Experts of a small language model: 11 layers, 407M tokens.
Below are experts of layer 3 (counted from 0) of a mixture-of-experts language model. Rows are named up (a neuron's input weights, with its number), down (a neuron's output weights, with its number) and show model dimensions 0-223. Each number is 500 + 40 x the weight over its row's rms, rounded and kept within 0 to 999. Numbers have three digits each.
Before each expert's rows: "mostly gets" lists some tokens that are sent to it at least half of the time. This comes from a sample of Wikipedia text that the model never trained on.

# expert 43
mostly gets: " 20", " 30", " 29", " 25", " 28", " 8"
up4:463453518591486428466517496520471460532455473506523491536518514531439528519463476487512464562523509557512514448538527492539518485544537468514530532570505530446457396568470492490510500503489424529469497483564479445557449532532515506561553457505485524483496515568496474463481565496481510418541557627513537470516539544530505509470562523567523509502463444539482536474532513539546525526524457500493428518479502496496475531526447528430464528436548503407471527459554496498383434461528454483505488534526479536442473374469437481462473490449552514510463536444518476432567573556520490476466503476481506497482501573499508525514504548447567493464455459545473571474505496479457539554469
down4:541494580528472506464514548481469448545488459449522452524460576521432496472502480390484543519512463522539450423463528476483582513547536488481515519606521488518459508482529432548514577496549433451540462499508477461455531505578522517457434511498483586477506530505503509493540515483483491480472503528533504465584500526562558519505476566390484457477529439515418502484481526489529483509504544497516562558525483536514436569425451505498503510503582502463566483547506478472483414478476560522462527432520484527478513530479521475529507454498489498511525572426395488471464507532555503523476547464443501535494466540469523507511482547593511465466518515535521525473403461507585453492499

# expert 125
mostly gets: " up", " down", " due", " because", " points", " way"
up0:473525502583427465457500511482480447515475477446510396501531452440541479540523538469532471460488451587481560527487468550533501500472573430483465528537484530488478460543506514486490470501470476529508490508572493519541533566472486506471519534466550578532488522540430466474466541574525518428488494543482486528556543499511458525523483505395508458531506576483473463515492497551505526448475512580497557476445501574491554509524545518513418454487556513473509589433461484505377424447484534539557470520464483548461518441523460499512525498528438452539512463481505512432437515621540492528492481433553516583512492514436504474487551503524457464479503494464457578494495484495513527509540
down0:527479490494541472529485488503519546513465510409501454528557565507502502514460509531459425532527449469475543468490497461442558453481485513493492522464444416482489447549461531449495453522516506492498455493495458497538483434505475494490502505519496584528501484485542444543555511586477448470480533478487527484456523482489539474473475507495467585471481492611571495516484524513487566636505503448525501492458514526541503506488534491487478458457535484510432616493490475473433446432423502478559516486464518506465492525513398520482494549508417458592524499502485540557496486479555418548423570577523494450462496555448529578439517495428483486526543528462445450451478452484486523445492

# expert 73
mostly gets: " by", " Succeeded", " Preceded", " scored", " without", " designed"
up0:514502547532493482466474530505480483493562508467444462547511572418487467550435557495454542391495553509434490533479552530455537511521539481542554501580481533466476501490492550442527474555478506461478497482447510552563502474464510544474489549529557457400540498584522479480476577440429575427571497489489524516455531471472506492454537471459499503495441550518452447505437410515515460464489550439508457529471535546434427446460488518459497487505558538481488476456498559445497504466555485566530496511443461502479558501524548482489513447458519615497475502532481501521542450515564504463522506518519493546473486449500471561508481546455524503509537448481551586519557540535517515436553
down0:562497509508435574536455542505513547478453488531542494570503481593478544517477546438493487383560506551444565516465547486515502485521448572502515418514457533542472510451517542535438530499568542452473454498478490563433512500485523482550561471464497539550539482559569536546483484489526460487513542502568507494541548456510511469478562528529470471539455582548444623467466504478457510537459545449456508510559514514486535563500471485562512499520599477535444487487518533486539591501535490500447577496542445494526490485481508540473553510522548453516451483501448495464534532487501507455479479573541550446530495493509488544577482525553491487550494474503461443430442525452501534496535

# expert 105
mostly gets: " the", "The", " most", " many", " both", " very"
up0:450518486541439463519528463536447522480527504523540523491495558452433526504512455470523602460547506510449500474522488503471480492458547519509545594650489573500485471513533532505414479423482456543541539460531519422501493547489436480504502520499539542458489479513445512577583512497501435428529509503387490523500492478524494466503438505547535516457477531522456580556480484580551441559444513508478516536510556437446520500475520531471455439485478481485532465486564533506572478571508460576493538425505487491481456512479507513504510512470509550513534544523502520520507498525584513488550482484493461546417467493492458484525508483458581467581468502471523419486553493548542477505553
down0:498472492505438483510529596443524494485503518459543464624409538496567485454534529495471566572516441501436472470473428401442485547481478448465503478463576516548482519446445504483572566506507517402459456493529466479503477459500547454561536543388476531521463524462516481549467506483484497532496481486486514511537443447562526505521450498447522447521543427510527506517538498535479554472524532509536530543436454494503542475504444487501474506516476535455545544464413465452505430517553498521480541511507537603485531539477509566478554512531513455455523461480484430440487518452483518386472524468500485517482516467478529513520477540536470484545478459498571505471511594492526491483493

# expert 109
mostly gets: " film", " club", " album", " series", " band", " song"
up0:502539504454520476473502522501507496477537508495531594491548549465489469493435453500493515533485483439592444516499499516438536555532475437488551494428563505516567435547490462572456553478482510480513508477495517513511600450497486399583467472546516465511499461462445499446530585536475532503484543445439522439521492423505558474510493508520459504530525479407502462444473466525502519476487472455476475563405555508471537443521472544420540508562528494523485499558455443526515452514482463562490576519391496497428584555537458485518479499482510470537475565528489514452474457504511485499455550531524446530535480560543492479498490480572487474459519559513492553548542506480440539552546
down0:552543567519521502475458446564580516469487494494495563443450510519486503487536534525470468491484466500423575482498527492482537466506438502540489509562443516425497521454502571521498436529504480539527511488500457550524498525484489509555495453530551543469509507545477443517538598498508472566509454547475496480495505396505469561442537527532485462441550521442572551453480534460477509413484525572457543559508491617479478517502483503498421497468580494461462499468536577519516436549471505451472481547476483503577445504518536470502449499534562557550494505490464529519432564470459491499483501468531470543502538431441513468504475520534506604519504448497555543500507520525517597407484

# expert 99
mostly gets: "ment", "ement", "ments", "agement", "ities", "down"
up3:463499481451441539523529475530507417456517503492452465479472529604509474514507456568489526534439477520529527477543457514518505500545481488402528530476457492458452501447499536525419543484450536523535528522504494483581511451563502482477431487517422489423537476515481491525546541577556515559524533484489468551508450504441450485480515486520445490449496443417512537459468499504508462499569512504513495487499573464470477515518591493402508478501487474504467507484547440470543487493510471544469559515518438470591515531491570521507484523493465499519559494449471502462483425463570502389465573455436520458496502506533571422519512493492476501469455622484524520497486461407491557512446
down3:510523566519509454500462452445549502444531509490592422482498524474543471477483481493566497435583528494533498435447434517474489527522582466520504462515482526509505461492469467482452505494420475480513436510491436495483504491544519490441475501439549511516511562520556498522473509464423449529576496469481534478525463471434480522510410554483480474533582512514425380428530469474546470452481582536525499465498496527514455505487495529482489486594528530575469486576501475507494556457571474437549458523498476463527519526503513534465514528518483487510568524498472492504476478533489566519539450490488561494529554489502449512428522473490531487502539421525524602506474389475553491473606

# expert 26
mostly gets: " en", " act", " vis", " support", " among", "See"
up5:423510476509435492462453472459504477456504498474401517475537465463508548483535487508447493516461489523536504422448573392512505523490525501462498470517477521514539512417454531459575533469491483540462567579488464499531473455540581522550517566487547515502511474512534443469482551481560486498517518530555546552463517462500521514513547490554511510526460452458435469544491487472470471443498454528534562457445523474489411506486458592518488523505503520502458517499532469502527527456462495561603544525527522598454556509525535513505505540522466548520499537468446542507496494515512568543527509564548450514471479426489448519447412508515521492454503435435584401505483453573571462515474
down5:491500559415488518453479382523447472493481424511464459474597477465453484506548550486484497534498531498522440513540535504533526486552442489448506542407495491491459520520487523479552459389540461455519500497508537529497508478555542574480526498469442562539437502525568468542568505579584465494466528439518507530521535489469499506470544499490470512450558503513567498466555519531541535531491486569516511485504550507537483537443539461530489532496443550564518504423516569496539466510511476494541550487522471472544522518495507474534453520472582564549516576472543518461434489534499479508529496479540453535425509460535447474491441484485528470557436442585542517516540538493408514581541

# expert 53
mostly gets: " cont", " comp", " col", " acc", " cr", " b"
up2:515549489483531480447497521564547426502450523430542560558485488460508447522498498544470469543477550457538568532425524530563517447532511471476472455542497506501545525495391519501467536554463552549537515523568422504537520474490499538502535538485465539546513465376439506509472426450497433465470494558531499453509581521491484504507484493434571491504486574461452532517560483504538487455588520489548549465477499545425492497469557521486499562503545507486538487485523510460509557479553555499470475462465513449491528477432496521544463531501400468481502486440445561519537449521519470471491468538467491527458454496601550473522491482524513464535501518399489576533561459538495444516474
down2:465573537500540549461489571515535516523504488572458628516470453461510531501461507543461482569548493406541421453484432492530438493543553441522498521543456525525567530487505466457554520554492514535539521485501503488608460526519485499428461496508529490381499494528439449474504436591493521480509491517494452518518546538501481457445473493500471431564517594526469547543430459443514573544501478495429520512502536518491485516517519477514499560558442530494474469511599517462504551543484536530503490554456456514511502545449529503596489530524437570487507561495475469526489550489477500516498507538536503543551543498479536523484516487497540527503482500419535596517514493501481461571495

# expert 104
mostly gets: "The", " The", "ost", " This", " They", "This"
up0:460505494450543425583485502509500502477486500492418435517476432464482549549533430527505532506460508537573455520460500493481507549522444495504523484512509494565534440563448475484501582416498573436453434493441501484484553539554474511450533459568438552494472567521453499507511491487535501551487556472501452533522545481483498486515551505504483476440544549559429454457440503480483553503470517539387489530505497494443487559579490483534471476497491476491513487537475462568437600547463501560497487448541511557418509535483526499523518486521501465512411493511545559462452463444513448487452527510504491547589510467549498501482465461462568451494489512598532499485493583533514455483526
down0:487462489446531517491468508509463523624446490508516516489517486521486526424552470480480503495544498442534376535494487459531510469475501473556447475458527503480517497506532517492528482504542417501546536470481510468588468527523439492476500646479527576509478565518494483513485516500537573468502525401522486433470534539549532497511509448539418562466433500479578527565483539500454514468452469501527487534511519506560545546573538498537492461506446478553490536511459546490508496527563469450506495563597483468483563560493554597473542480547470538476490526574469510488506474504569500548479512493511498509483471492462481497463413420517487438515526514481496479479432426433467444472499

# expert 67
mostly gets: "Am", "Un", " sub", "Ar", "pro", "Pro"
up0:493526520524516459472467450475510562456513498535516486576516430497484489511459538545506598581446554534482441524484497496429492534489539508446519449516552489441551597500553500475446504513553518483506455472462543558484496501501511472556468453553446556515455538487504504565521557536538461503569506512458464489480388487475478535487539530497501514464517476558516481518523449476463501501502410482608556505498533543472531526501385542543473499522491506461490499537523479481459446486558542463492534521500517464483493510464492549461468431445450481479430465435503527509513516454465564539376480550440452423498509542519446535494497503601486420482485534532433506464453539528467506493435
down0:520393548534551540538486500551416460424498561536524509509475544462529406532448492529501588468456478508458484515548501461469523542470533579522466441460519476533491476479603487525488449550483519478467536526533454514448482471530535532496475485467505436552470556489530472480531472473453462532455498505526543511498465522493505465533522536540537520551532475540482497438490417444481480520443498517583570531431423456587444493422485520505497464586473539501496509485467578513507429488539450548504435530440552551532506505507536474487480475540588527543487561462500529485517496540487532527477459525419537438502528542482569434544481466558476513513576457513526480522457488544512496555509

# expert 60
mostly gets: "He", "Ch", "St", "Al", "An", "Ar"
up16:513551501497522442475480497460525534467495515512549508548491404442457510475501474494535500490469496492475585479482512446494479440399471461482474450387413516449498521449575536497558522393462498446427513542542520413522457493427494456531487487512505489484488497476470462537418487400491502498536502451604422504598553472560551510480461470544585478495507462508529527490450469475512540509521584511538475561481481495465482512497524543519424499581473480532557495574501514486465548504517501518491508517498502502501545528539469527481508522535483515481496497440470512464497526522505511494458467418509533477484461453440477478578528567510480518563470427550575504458536533526561476514559
down16:548460499512484545453492524529467453555526519496498523463559476466448511539467609447542479482544461523488505433529465384463469526448440499441540431520467463529545509516506457434500470551590538493517516430549544453494501456472463534559533456502462472445526533422537482491493534523530493551452436517484495411482510393484524512544529490479532561531557501555529503564587482552475450491487516498457428483494499470512458447475472509521535506513472498509416470501450500476490558503489472577508517508559551453561580497536461537494501496482533545494480522516579426501467533439455477522488459464439490513499529457499394500525503485514507463537502498508498530372517490439549481499510

# expert 108
mostly gets: " —;", " MPC", " Animalia", "197", " –;", " —"
up0:511498434464514435411481505503477444470523530475574510456491473581506552514503449541597468502455475494525504520517500530467497499482505461484551463534498472504475518505487507588451566548533493483432493467541490468486565539492600496435521518510461490527530536483513428488431470434504498483491484578500505493569512409536468585574462519487533495481571511458485476462542581483593515446501496516520591547508486545483501486437498536509402532510546513546529429479504420538445525456501528469468525519450475540457505533567536495542489483545517504493491532498535475476468482483488510480448494468492502514481498490516570441493438564476483521479487555559449559573495580510494624560532
down0:479437497486538470452486505480434477479503490474538536553609521550518476473496519522583556410464488516553452482533556509436568559499485537426524456519488433485503537534538476539432460572466517488519494561562485483485492484468531471448475503520565531441527533476559433529513565535425507450530475522507414445605463539488525425518486470485481519549424537415510528456504548507510485498444521449531541504479577546508446546514534506455446560500557535459524480498454480514503522446493413452502535457470511554493487457530480434490475477461529539460476542508504506490552536493516523476417535511572433548477536492480500435496476453523433484507506540499542519601487511516511513475543

# expert 115
mostly gets: " 2018", " 2009", " 2008", " 2011", " 2012", " 2016"
up0:482446500543455521553451455488548529483568477533539522569494457497467522498422429427514411509527507528524496570416478504490525561539515509470546559581427446499567480515526525476521469442462499530515516502467458460499527521486523488543536509482480429500469472544516433528486482449434500508427527467458501603481481466443492467543566552579545479488475438563505462523483521542531541516481494527486540461489500443473503491554429551565450515441436433448530482512524526469469493614507504579553481553477550410520446566484474513508451428522506467494532476477494547565529517535532476459473484497513491504471491479500402481514466510525530435527459452486521499482538466492534485479579
down0:473454431454512558417561545496433415533505460482459498477500489526488467523497504393504586467476482518495511564420501509542449533522451420528486487564598492399472524469477509447453537497513432476586478510509519499435474477498566473435510514479452515442553476466520474469515492507501479514522486455425437503484526482534514481508503536481544431559476527518535575496514497445516497429545499487519536509547521521426483555544493521507457472514527492483519512439539399495557496496546443452486483546533495434546510537441498500522571478484514416559421506479544514550494514439478426487431447520544485543496552505518516541524500442522413507555500505495514454477460512518467517479557

# expert 87
mostly gets: " when", " during", " after", " in", " since", " until"
up0:480524498556498470456534539495582459514502482420478499501501441489488490523530538488502501486534512498514557493480623452521486506508528512527505450438508550442470547445515483462511478511514505560468564528496540525521503491575556424496527561447489501546511468541514510476464425544561437517548465488580471510483469450496504512546558492578548535513538523480507567521546503443490552500508499492500475436500496512461463460516442480524470539508510446417505470429563425526522560508529562525508442461424575538511576516618501560496450445548427476482425428450443486533448538481508493535524466500492603553471508463538542517449540478509448485512500509477446484503520572464464448465514
down0:512502501406517508479465502466531476459554470473521458510540553450505516468505476551519495510492455463554480537454462604494498473532505476468583559511576411498530485403433557527457508474494521459486463562491472490562458554509480512514456511485519514528489496520482540603533545479497420472498466437477476577557479410456509451535425510459544520487516506565474526548450466527461502433489488559478480518500520467463421480596533477498514468590544537569446541535480519477521547454488482512495468551491538494481523420476592467469469518528474438496455550532439496508435470529494486498475495488460514476478477522541511406408493568495539537437566516506517513570513534509484511462518

# expert 77
mostly gets: "$", " information", " ft", " area", "ase", " points"
up0:501461437469522582566509475568502537500581503463643472524515484470482483515481526458473534475516496542497458567520545543495527489583527584513525431491531518563472524544492493556550488609519517569553536484486468590454522471497479471471567467444413510481532480467501474461463469480399491507485458453445494526437435478440496510497511509480504487476487508477474510512559464474485460445502480438518490503438520493462477551522507474440518507501511533514503554462535512477600486546516403466457447485477482458451503485582422501441534459537535440503535552553508546503466500513483487526485491483487465501536488493504490406494443486443585472575521509455561483533459450519487523523478
down0:575524476539463472565445562469433501527484454485467499507405485447475517504529460446490559430490414501484521511523496475523603512521504495512473525589553476470528525488492475440489463504527482450463500492440425458576528513536489540528544532415546597516527401544437442536539550455551483423483531502475497486487473519496515476485483619526473497588544566525473454419472558504488494559472451500517523507513439530484549513495470526480514484533492459575505519500451510511478442488512482512468480521498511477507495524497507516495479455504520563522525548515444550549524537490519484429487568557532519448508488451435521542537540472544461530493510522557534468464467438431607480521446

# expert 119
mostly gets: " Motors", " Stadium", " Racing", " Road", " Center", " County"
up0:521541477501479551512441499477520528503473498413521548634485540504472489510474508492536484472477539513494468503497492507458535485520506491528496459459489460466480551470483479496527516474523477490468485447508492456473465457560563546413518523536503426552523511503563512514437560445504554486476477408499518516487479533608560539459443452431486435517538461487540503428533512590528404537526477450562462468427569481527488496462419508471487502461423571479556479495489454520522471466574517466468578539471583493469499509536506483446503472497546568479543476496548467522481481547484568514512455563560513415466477508511529504613517463473479569478558474427526480478507529529487471459481
down0:460449513525491514552519493501492482528474523542529490443469503521461489463562456548442428485453509465487487521548512475551428514503483450514494443475511535510553443478451515528523490478529530591524524532511473500470444504538534525465438449508490461470512503558532524475554484596553507486440522535577531456516408509520530529475449420507464463448610538499508500580559400441549532461494510482567542505536475537528536557490515400465486503492465589460544496507486534469443527432513492491518490537567528486529482528505518503542507533591461486535503550502553535517499537559451466448572613483539469507446559468537492477508543489465563535513541556512460524529574505481505459568514

# expert 21
mostly gets: " in", " at", " from", " during", " within", " for"
up1:513563478500461533488461502607523508490513543468535497535504505441537463545539462574439495518454499435523584557465485509432549518518566550487521412420503522515486583510515545519483508452449519574502533486519466586472571416515488462552463522535490482563540520479557474500448448470487523530492517515506438586546503509423497454541460534501477462513429540515493435499472523489512467458496496532517509519484518508461516553537475429490453466465561587556540512569513527443512523449514523556444445557463501561523556495458449523459521530512447419457498458484500546432462476530475428555430514503465465479590491481549536480438477514464436488484479490487481507517519516533461449505519
down1:496481510457498450565510507472497488449571549512531460420511506491539509519424513528474491565480556472486514483439521500548519578527485545442544493573475471462560475552517473555503528447541449531497525413470504546499529395494561468450499518530580515569489507445550526458478512501539510544502541543590472523496435515459523507492479445496526503507470498462530412449574496455413499480501494484582469492458488471470458453568540479498459524480561534463527513541499552410449549481476485546522492483437484497498500549445417457479520471491475452519540477480469501542478432525498481505441542493439536474480577467507535409401490514504569478436459535486466500455465439525448515463501

# expert 36
mostly gets: " 20", " 18", " 16", " 17", " 12", " 13"
up10:495466467459519508448483480498472472453586551526495532523464490442517508523459508473491411468538524538586534472527454530441522481453497488499596462530512509486494510527484540501454483531505476493490545496514476513572547363496499492500514479492367481510518518402556500498522612475506524417556513492447464522484526508558493506500471512534478556521473501505534477487443505406457481522551467491511495567452573425546467480447468477513418512558530517463528502509476493477538527535549449534497611505474467491417523527460510494467488521456567536534474471529530583360511476478498490504479542478543442546506476497526455523432495490471479472502496462468509510489448549411489520484498
down10:510523486513448526563541591417489508569497447527452526465526499484487510468485494470431517507516531525506525529489533461559437512569504473580558455479476526474477484463553486449463539486513442498491476427526519488441447470581457509556490543500471550503515479445498604482485476561445486531484391434466509473527548518535511378428485538472464545505493549524530507431490508514510500527478445509503465511545566422499517497379500499527499528519486463548509510495445451491538465555525450486511540573481519521473521618456560485480479456551584506524479505481489551521522449437499463517476505524486470467465480483464530531557411426521505473485505504450507446423507535483482498499551

# expert 113
mostly gets: " including", " received", " held", " cont", " won", " took"
up0:508495514514489519496516496537470508479498501473501499483512553491531462489477547513529554532502522462509503563538437504490500487472565541481599508486588488489438497501548470496438508541500522488564498491537549590544475495449538437499449453492466504552482364525475536511533479475512469522533485494440473537511503487524496521515452507534502544491477443442570471446533491553479518521536378428561431535475504455537455587546601479448486446522491544505513591464517570471515542558489507495443498464494469465509515483468429508476464461528531466553533543550528517435485526501550452506506541528570413534516511488496490468462495535484523500437423477456483486559458601538460622508534
down0:443492506541473459483571525510570476474514527453459525473446578509446442489535582455477553492537502531518488533536505410481493488527495419474494496539465572485477487518475458542532514575457525484503472462489481502577530413410499483580486512506486487474522448542421496487464522480510477561480570542528520511563474448617470546530526502505492441529518540482523486538456495458515507454482468554510534529508460521547517466470488477503482580520539425568485517421478528487557493498481501475456562468478569475457538530532473476487569496483505517494451442439517460535534590569490550408548482501529514521488493445452581527501556421556509509510489530452542481574477430467491514440499

# expert 38
mostly gets: " 2014", " 2001", " 2017", " 2021", " 2011", " 2013"
up9:561460492510491484448492540501503473489515483546504463492492491488458502511555419548497548507514579522505414545429468464501508541562507488500593499511485464441548524486519491515459473499479513543500480496533508500574516502423466467610463444474528466516512525517454586496499518534483482474465498539526501554457433482587519493451557572531500494504431471446507480527507490452527455587470456447499463520559508494472453539483516552511533443547467501544577572526494517454523445542541489531455565488496518557432586468493484563471520484448489530503499481514489556452568459435473509511459460474439532543460468434531505503489527393506454393453429498547483480424447523468470540466542
down9:470550420478494460504566442528604534505488506450508525464556459519478554484463504454558518462498516516570479491457464465479520549543473543464465508529436481509528456468507496467506516479488538462433490491426478513501592584500442535481516511448536537479480474504548555525481455431502483479519495502586511496534423428508558407557473563543519485515468483491573518570557538428535477479456510484595456512439590542540561518485557432484509426489531540476430546514459528538519502508489511511483498524525501444533459481465542574479592515559546486401512528536523442548464527519519495497453551508501440537539527539564495445459427467500545491511481479452518498494500503509518492530510